Weights of a small mixture-of-experts language model, trained from scratch on English Wikipedia.
Size: 10 layers, width 128, vocabulary 8192, 7.8M parameters.
Experts: 48 experts in each of 8 layers, 32 SwiGLU neurons an expert, 6 picks a token, a softmax router.
Below are experts of layer 6 (counted from 0) of a mixture-of-experts language model. Rows are named router (the router's row for the expert), gate (a neuron's input weights, with its number), up (a neuron's input weights, with its number) and show model dimensions 0-127. Each number is 500 + 25 x the weight over its row's rms, rounded and kept within 0 to 999. Numbers have three digits each.
Before each expert's rows: "mostly gets" lists some tokens that are sent to it at least half of the time; "gets" lists some tokens that make up at least twice as much of what it gets as of all text. This comes from a sample of Wikipedia text that the model never trained on. Tokens count by the router's weight.

# expert 28
mostly gets: "from ", "In ", "for ", "of ", "with ", "during "
gets: "of ", "in ", "to ", "for ", "by ", "on "
router:507516516505489487476509498517472484538443467504536475534516516525486479495512489493478480481530507501472515533481484559520466490501471475520473505466514528519502513510509512477522505463503463492514544512464514486523529506527530552520491535485506531505523454486486571532498488527471522454496472475468524486529538506517490451488519480500554485520518483495478513506476534544464478469486
gate9:477500458510505448494481509471450495516464504482499470440456552510475515505481509539504513514553535473461510486476474533495480472542516475524496479511493492522491510495496507462497458538515507471512472526483453520496476499500506524486518500513534532514491536505461519553490522537468481443531537509478501504502502510520502478485562520473545467515480489487497520494497503484488500522518
up9:511521510477498529509502482519513446491497578511532510482502527480503494505472474496504501508480515483514486481484533524503548478508497543484498517547533472512476458502506448518503565511488521537469483522507562517513457490482522490543465488468462462493494510482522483496516489478577534536471493480478479495494486478530483503482501492500504471495500467527460499473498539517499504519487
gate10:500464527484499489516531516512472488552512501493496487501526460476514517491493554488511482477521482514449501554513513535493467518472463454523499479500478475497461474489484542528513480470495523524514508466483477494515503454489453529459516522490508473488503534493516537476491505559502551479545492513468478492565516522502518504468494513488483488499501449522472485494501505520446486468492
up10:513506496545480472506528475529493512522484493483481529510470480509540534521527548507531533515505536462506520508507499456485522480541490488496529547503546513499470508505544463516482441503514496460442539525500493517496521500543511499476529471494521519533474500463497513531502540488468512526493477508477489529493493482531472468499504527519471482500436530550511511477492485493509458511477
gate11:496522530507495520455503491474476490496477528529532497537463528522493501473486490535509493515469494501470516518499463514517504513477480453491542479549475530510518526490476511500482434518482480499496550526516527499536467469515522532491524522498485553475517500517526495525508516469472510453509493475522528485510536501480497490467544478553534509488469512464547482475460509528452520477496
up11:451451518465550536482521485541475466515526538504521489540518470485531459479516484490502470472473524467505527483494499551534475498537469476510519517487525455487462479509503474513486528495518465508532494450496476489505491461496519527520522472532515501490503478468460448501485487502510530454488477486479501497525467492506536500527460525515523509461534479501516495496511489517491470486538
gate12:495516514503472506464478539474464496514453455464542471528483499493526505482472488487526497500558498502485509481478452537504480498479485445479556486485458510461469540476492484466504472485492484517510527506519511463513488493494488483509533531477485550485490470453498515537496489483471511495500502468467487527512506534481524482481460527480521450509481503482478490512478543549509534477515
up12:488504523503467512527509437485538499494548476506538515518554472501514512503453481472493545495476503521491509432492479474498531495449486501466508492504481490510541493511464483509517531529464482505509549553510494518518541481496546528502469478503490480457479476482480522499510476474516502523475489452521509500533491535508539483519537536526528512506504513507517542490497498521549519506503
gate13:498515493509522469489515529453525512515472486551502511474490519494496452522470523531483502466534485504540496506454456520535480455512450499512490521486541511484524479544493512524489504530466451503525518482494502494540475530460528524499536543562510535495486495520491497470518496525484469486490481444485516491494531482509498491529536524478517456478525489453503473479508518512535497503507
up13:503512500495508547533507547512519499531498504487497497514521488509511482500511485502441474454531455513519481542503538487519507507520502493517529477483517459474535462481515502535516508450469489524499504413462502468507554505466538509472543528531510478524511473521470506495526530499469507488513470499458506492508501491523508515517459431517491496525508489512499466485484457495516487519520
gate14:451532468478433477494502529491448511496441464508501475505511470464502512517541518495477498498516467506498454512467500559496486477508495512539473507504488508475441510491458518512503473529525515510502537486509490487509498491526499534489485514477543502478495468488470540519463493491483517461478455487502500524504475534471480463500538499539514532503473492536549498519457503502500488502532
up14:503512523448527502525495498511532503524502538479502456451489473510488458518468471472512519541516503504466536470522470493494525471494508493505521518477479490535488506485503485489491497513454522502505499461503494516500499559526502495516470504471512538493541494531503551446569508470486549511499507538485491468534466510510480522485525510488557509510463507452477472540526521488517515492489
gate15:458496478507496526515510464499530481491493490511521534514494516468521526452526447441522468486505521504539508490514495505497487503506468473513525505521513519497466565499527492500477501469455481509484541487456515481429512497529523500536551524485487486518547444481481538496445493513481463481497485491496527505514519483512522517532526520529505484506526507506507482465505505476484468550484
up15:482493540492554454501524520518505517527519518494531481484497480491481527499482518498527524440496493501522503484487478525503539519536447479540491469476479516491492546527522485492513487482503518529501531509517498515497467539546500504534462507434452557477525474512473499492499498469518477496497547493487464477512516487473534515511512494507540506498519511512483480444544448518490526493484

# expert 15
mostly gets: "), ", "but ", "\", ", ", ", "\". ", "was "
gets: ", ", ". ", "(", "and ", "was ", "in "
router:503512544483451472488511480508473466517449477520501522520545526525463458521534447475493460504515498515493521504466495518524483479518467500515489512445507526504510511527505524475487507475529491480553522525489513496523519534529517529534493509459514522530533481490483567521515473520462527475503502490468526500522508542512491457493497474459498491522520478498468525527489543517469487477495
gate11:490477500531546436541497471508522480537457515464532501483477467503493505503507518463529484459518533493503501525479514508482547472472465507492476526472512469472474495479487511527521496526528477516483534478488521474552542506539513507485495522495490499465517527518510511503534460502515448495494494520519512462515512512515543541509483457463488508494504497551463472530492517534512529545505
up11:435489538530447468512503497507463521498482463477518502506503501485508500483472539475527528492517526501536494479526487514515500542546445526514510481446500484502465493506487502522527508465521477479514497511465543566485487483510500515490516528472488504486466480505543534466497561533435501474513507548494526500503498482490496514499522527496518485482491480460511482523525466494491491497465
gate12:497525526498495546456481509513540487525443485505490510505487524479509465501535515512478459505518510540500520474473507505513476535499538502510486497506513512471543486544519520518441511457505527484502496466501466499509515492525498486522560494489510501490461510528535550445530524515529491517482527454453515510521492561521466497496501479501501541488471450499543474519512493507495476515491
up12:463485510470475518561510504494490532520482486485496482503500528505503519517527534478508487496495494556533518526508519477488534524483494485544506476459501460511460517426454492527515543491475502486463471544480514495483511470550493504518522481507564479483495522476503480529495514520517509480548491496512474510544501491508526498471483521446495465464507485488489519476487527531470537521524
gate13:512503494457506506501535522514504496496482493492439525509528459491511467527466488442481506513508499529502502478502533497487537480456460531478458514515466470512523493498459506512456516498531485529494544503475504473516494482509508510538476496511506517495462497475521518512563484467420531462477483481500485509513498499481480502518509500454509489526509503495491455553517533537522537519535
up13:487480496497516495491465479486499495509530473495529485483490480497441461480517524516501476482504477498469507527510451465553475517506544497537498548474489524493472501514492494514493474510520531487550510488543508539515504524501480524470465501506516558503499460441493507509461498495529441517464515537497508519493435487503495544501493527516509502480562552484526515508502531509487492514499
gate14:548464521466485532493477514483469475535475480501511489542507531519494477467504460474496503466531498507470525472497500489467512507492462503516495492474459528503491531475511488477504465524512471476542507540489487477459500521539458508500492482474521488487490508458504525515485523510460505492467543473466516510547493529504538530513486436528490524506491490456499526528470502517476569527520
up14:541555492504513510495510481508501509517510473529482481528481495523489522479482493508503494496509537480448503528471506551442466465499543508527478507509475500519488481503469471480498484546529523527497496488532528514524448503482462520533457504503484488493496530496481529496464451483494491515462487505521491516490436513495535485454469535470547515496474472532486514505535490516540514453524
gate15:536505488539501505518497470533519461511462480541522495530526508525522520509481540492480515530478475450484489478487511488502486486509472542520487495469507521517483516467486490522477488490522538497523516516511565510471499504539463511491518543496481473492506554543429529502495475489523442489542545498511491470495493509459482482546511490483505480496508483531496509492471528545495496549484
up15:551460506507473532454495480490525479469457463493527505534523499510487507476510511513485516494464512535454513497507525465503515507534499520481517509491504517520488509519526514494533525463497517510550516468551487488510483512474489517515484525489487501508473544464498517497460478531503519518477574527543531539489502483524477515540509439525501502499501520492470489464456497510450542499535
gate16:513475474475472496518550516529482500523476474525516496548507562483479477523480480510516501470493496505500539482500547503500469456519532472513488499491443525507525487476523565474511488494489526486510508524502467477450505558478526435501494531488507470469516506478507495497546479492501504478556495479500517476537463526528508513544528497455510482492488499499483514513507503523497533513530
up16:518510499490493485551471498508546442500529528529535516493448504472458508491509518461521515457466486477515526482502478485524495528477482479539494507504511464520491489545482503498529493512462488494496472539487516527466485507482508458476503455500492516482516515550514496509521539471523499457523503515487476508536528460448507448495542524469506487531521495508501501482486515451463492515458
gate17:480495473451496477486495527500463476471507495530484517545530555495492480546485510519469475542483522519480488504497528477511483502494492487536515505477441468538495493481501531451486522551510513479506507512515479469529505529477510493550494443451550463536487492504488506514476519532506471492467519496485491528522517507536500479485467474491505448461484467489534495520523497477460498495491
up17:502499466545510474520529469488478560483513490473483512489473489529485508486505530501520525533485478488485481520451499492514528513521543518501497493496549498539513512522515527551512486443507484500494516474502508476500470479486531522479484534525462536485525503572520461443540535503518506509494504515522490522494525472513514512509535530522537460503506520538527488499495568525496504518481

# expert 0
mostly gets: "|", "during ", "would ", "could ", "until ", "will "
gets: "|", "(", "| ", "in ", "to ", "\n"
router:474542536498493492497517487509489480542442491535529488526558511514501486527553502487491491512515497484464547541463487516522481503504471516525492502439510523523494511521535494495512508441503478484508531512501508483538521522550532527509492496472507543509512481539508552515511510526463516476485513470493540501508516534504488467470496491486514497527512486486466534514483491503425466478501
gate4:484520492512509438445492468525481538467490513495569498521511475537442532508509480441477528481521457493499507510487504498521471518489485504515525489451444483512489454505481454466492496448490492505539497471501507469486488501506514524501489499484504502467543483498458491514526485486498494521505475514488485460509502489509500457522525502456495519535478501462491503500479478526491451459509
up4:476464421505479489488521504471550515490475488478483539532515481504521455469489453505529530520503480461514491480513514495523511532462499506501485512534516507498477522489497512498500501502482501491483463495495488444548515521536513503516485487470490543538525497454521482524476480488487517475489515590505508489521508484471479560482491499494508529470511515508492484474437526486525495477494
gate5:541529488463479457517449501498521513518497444560496503525475498530494460533471538528504504487538543529520491480510485493519506515470528497501486499496486490483478500481457460485519476536500506502495514508493523478462482476501549515495505520482491492514509482504482537507486492446484474510517531481494456543519516527470517459506508472515573466503493491440471499504487508545490469520518
up5:468473484492518495484482469489489507480500497511484487507514507494512516516503518534492481497502499476464535525428521509510494531533503473532453515491466475532499474477547492511544527447496478527433503526526481496513512501515426490478541512472494496506496496474493485492519482503489502492492502546489506501481551438514542538454482520491513507498525470494510473501522494493460435519525
gate6:541521526485485456520577528479481480514508532479512480535515515478478517479485505504466499527499494487499476487464502549489460514504447520516504454468458528512525479480502486474464517504507513510496563473493507472496483537513496504472513476508496496516491493510457574484475491534532518491524478478477512452513512506520512480482507508504537481566482483504512507486524502522495518444484
up6:506512508458495457518474497498466474506486543506499500503504471499533430531510462493474493521533494512540525552505528503498517541505528450507489528474489464506535522544498447512516488477513444525469499502467516511463507481515481502508475498517498522486503474487448497478468442512488498488490461487496515527502503463508456517539483506484503538490481516464456490506512476468521541492519
gate7:505531483479456542489480557530502497536476481500511478485513510573502519475498548484489488487486516491477510497465488506449503489497499498488452473520499496516536507495511509511511525516539460491482512483497565497477534496534539522535497514460500483509506506500542498519524498466468485539459505475498510479496500552480549503480465475483553490515483463473486501473512493542471507453494
up7:482496511521461519484532444557488502554470497513541480507507480498526478518510538529522508514492487528527500485495485496518506485526517518455500483491493485505513499521515518524494517495487479531511515507526532511524472502527515518535494492545493476444493547504458533496507497507460496503534493479515488446466491521517502528506496498503445545484482454492576488512521509544476490559516
gate8:501438521474497499499491505472508492516463499533522494493541515538509489545516470506486515499486499490497536508459491449521492526534457482471502492436471501486443509511505472492496494471495480458554500479493498489508540506504470449482511479458528517514509512453508499470516518514531534473513520471459469473499558489485510466502451484479521500538487518493491532495481471536484477510498
up8:450539489482516498511540487523448530498485469454495499464506468476503506507456507460488493509503484464457498473445509525491542528520486517496482499485464521511506501511488525518488571500508519544511503513479544478442494524509532533477496534487492496513530527503501494502522512490560496548503463536536505497520504481457509482498521503525483496484532486491524465459545498491489471489495
gate9:501526523506514530507489498502494487505515516459493477497494498518500457513556509527490548483508502485475510511497511501520484521488522500481478481468513456541483502512449545538499518529496534521482553501477451490518540486506525460511462535447500548492549491452511486511520473510481552485511471480476531476485526534471477490508549530489488525545492460541480485490503495512514476481481
up9:538488480515501524526482514487516473496517543509539509515485513481477466468458491474555466535490518523502463498490434491476480482503471473525523488517483510481485490522524544472525479506483496499531493518520521478524497497537476470476476492522506438494520539470477493472500535469488525518495527511428489473469545497516483464513483485481533462505507491540479474502492475512469544511473
gate10:475498537521454455516471472475513459478496506543500484476475506457500520500520505496472538516535547505566505479495481492496495476512551471443517510503517544496530533500525494537507514516530479491519509520487503509462493550513492490520477515512515490489508486512481480554541540480482493476514478463506490513515510549450491505483511465485508464496496508439501483516478526511508477507543
up10:511471457492516532517482506550486500512483503493487479460456498495523493447491499529470519494480504521469447508476505521506511507470522497501487498552486538497482494486469515460461496469489528476502523535514489428500544546512476504514528455569490478527547497472485474507507475507535494475502487507478510498525497539453511506487512516481452505527503490515505516508482513499516486558532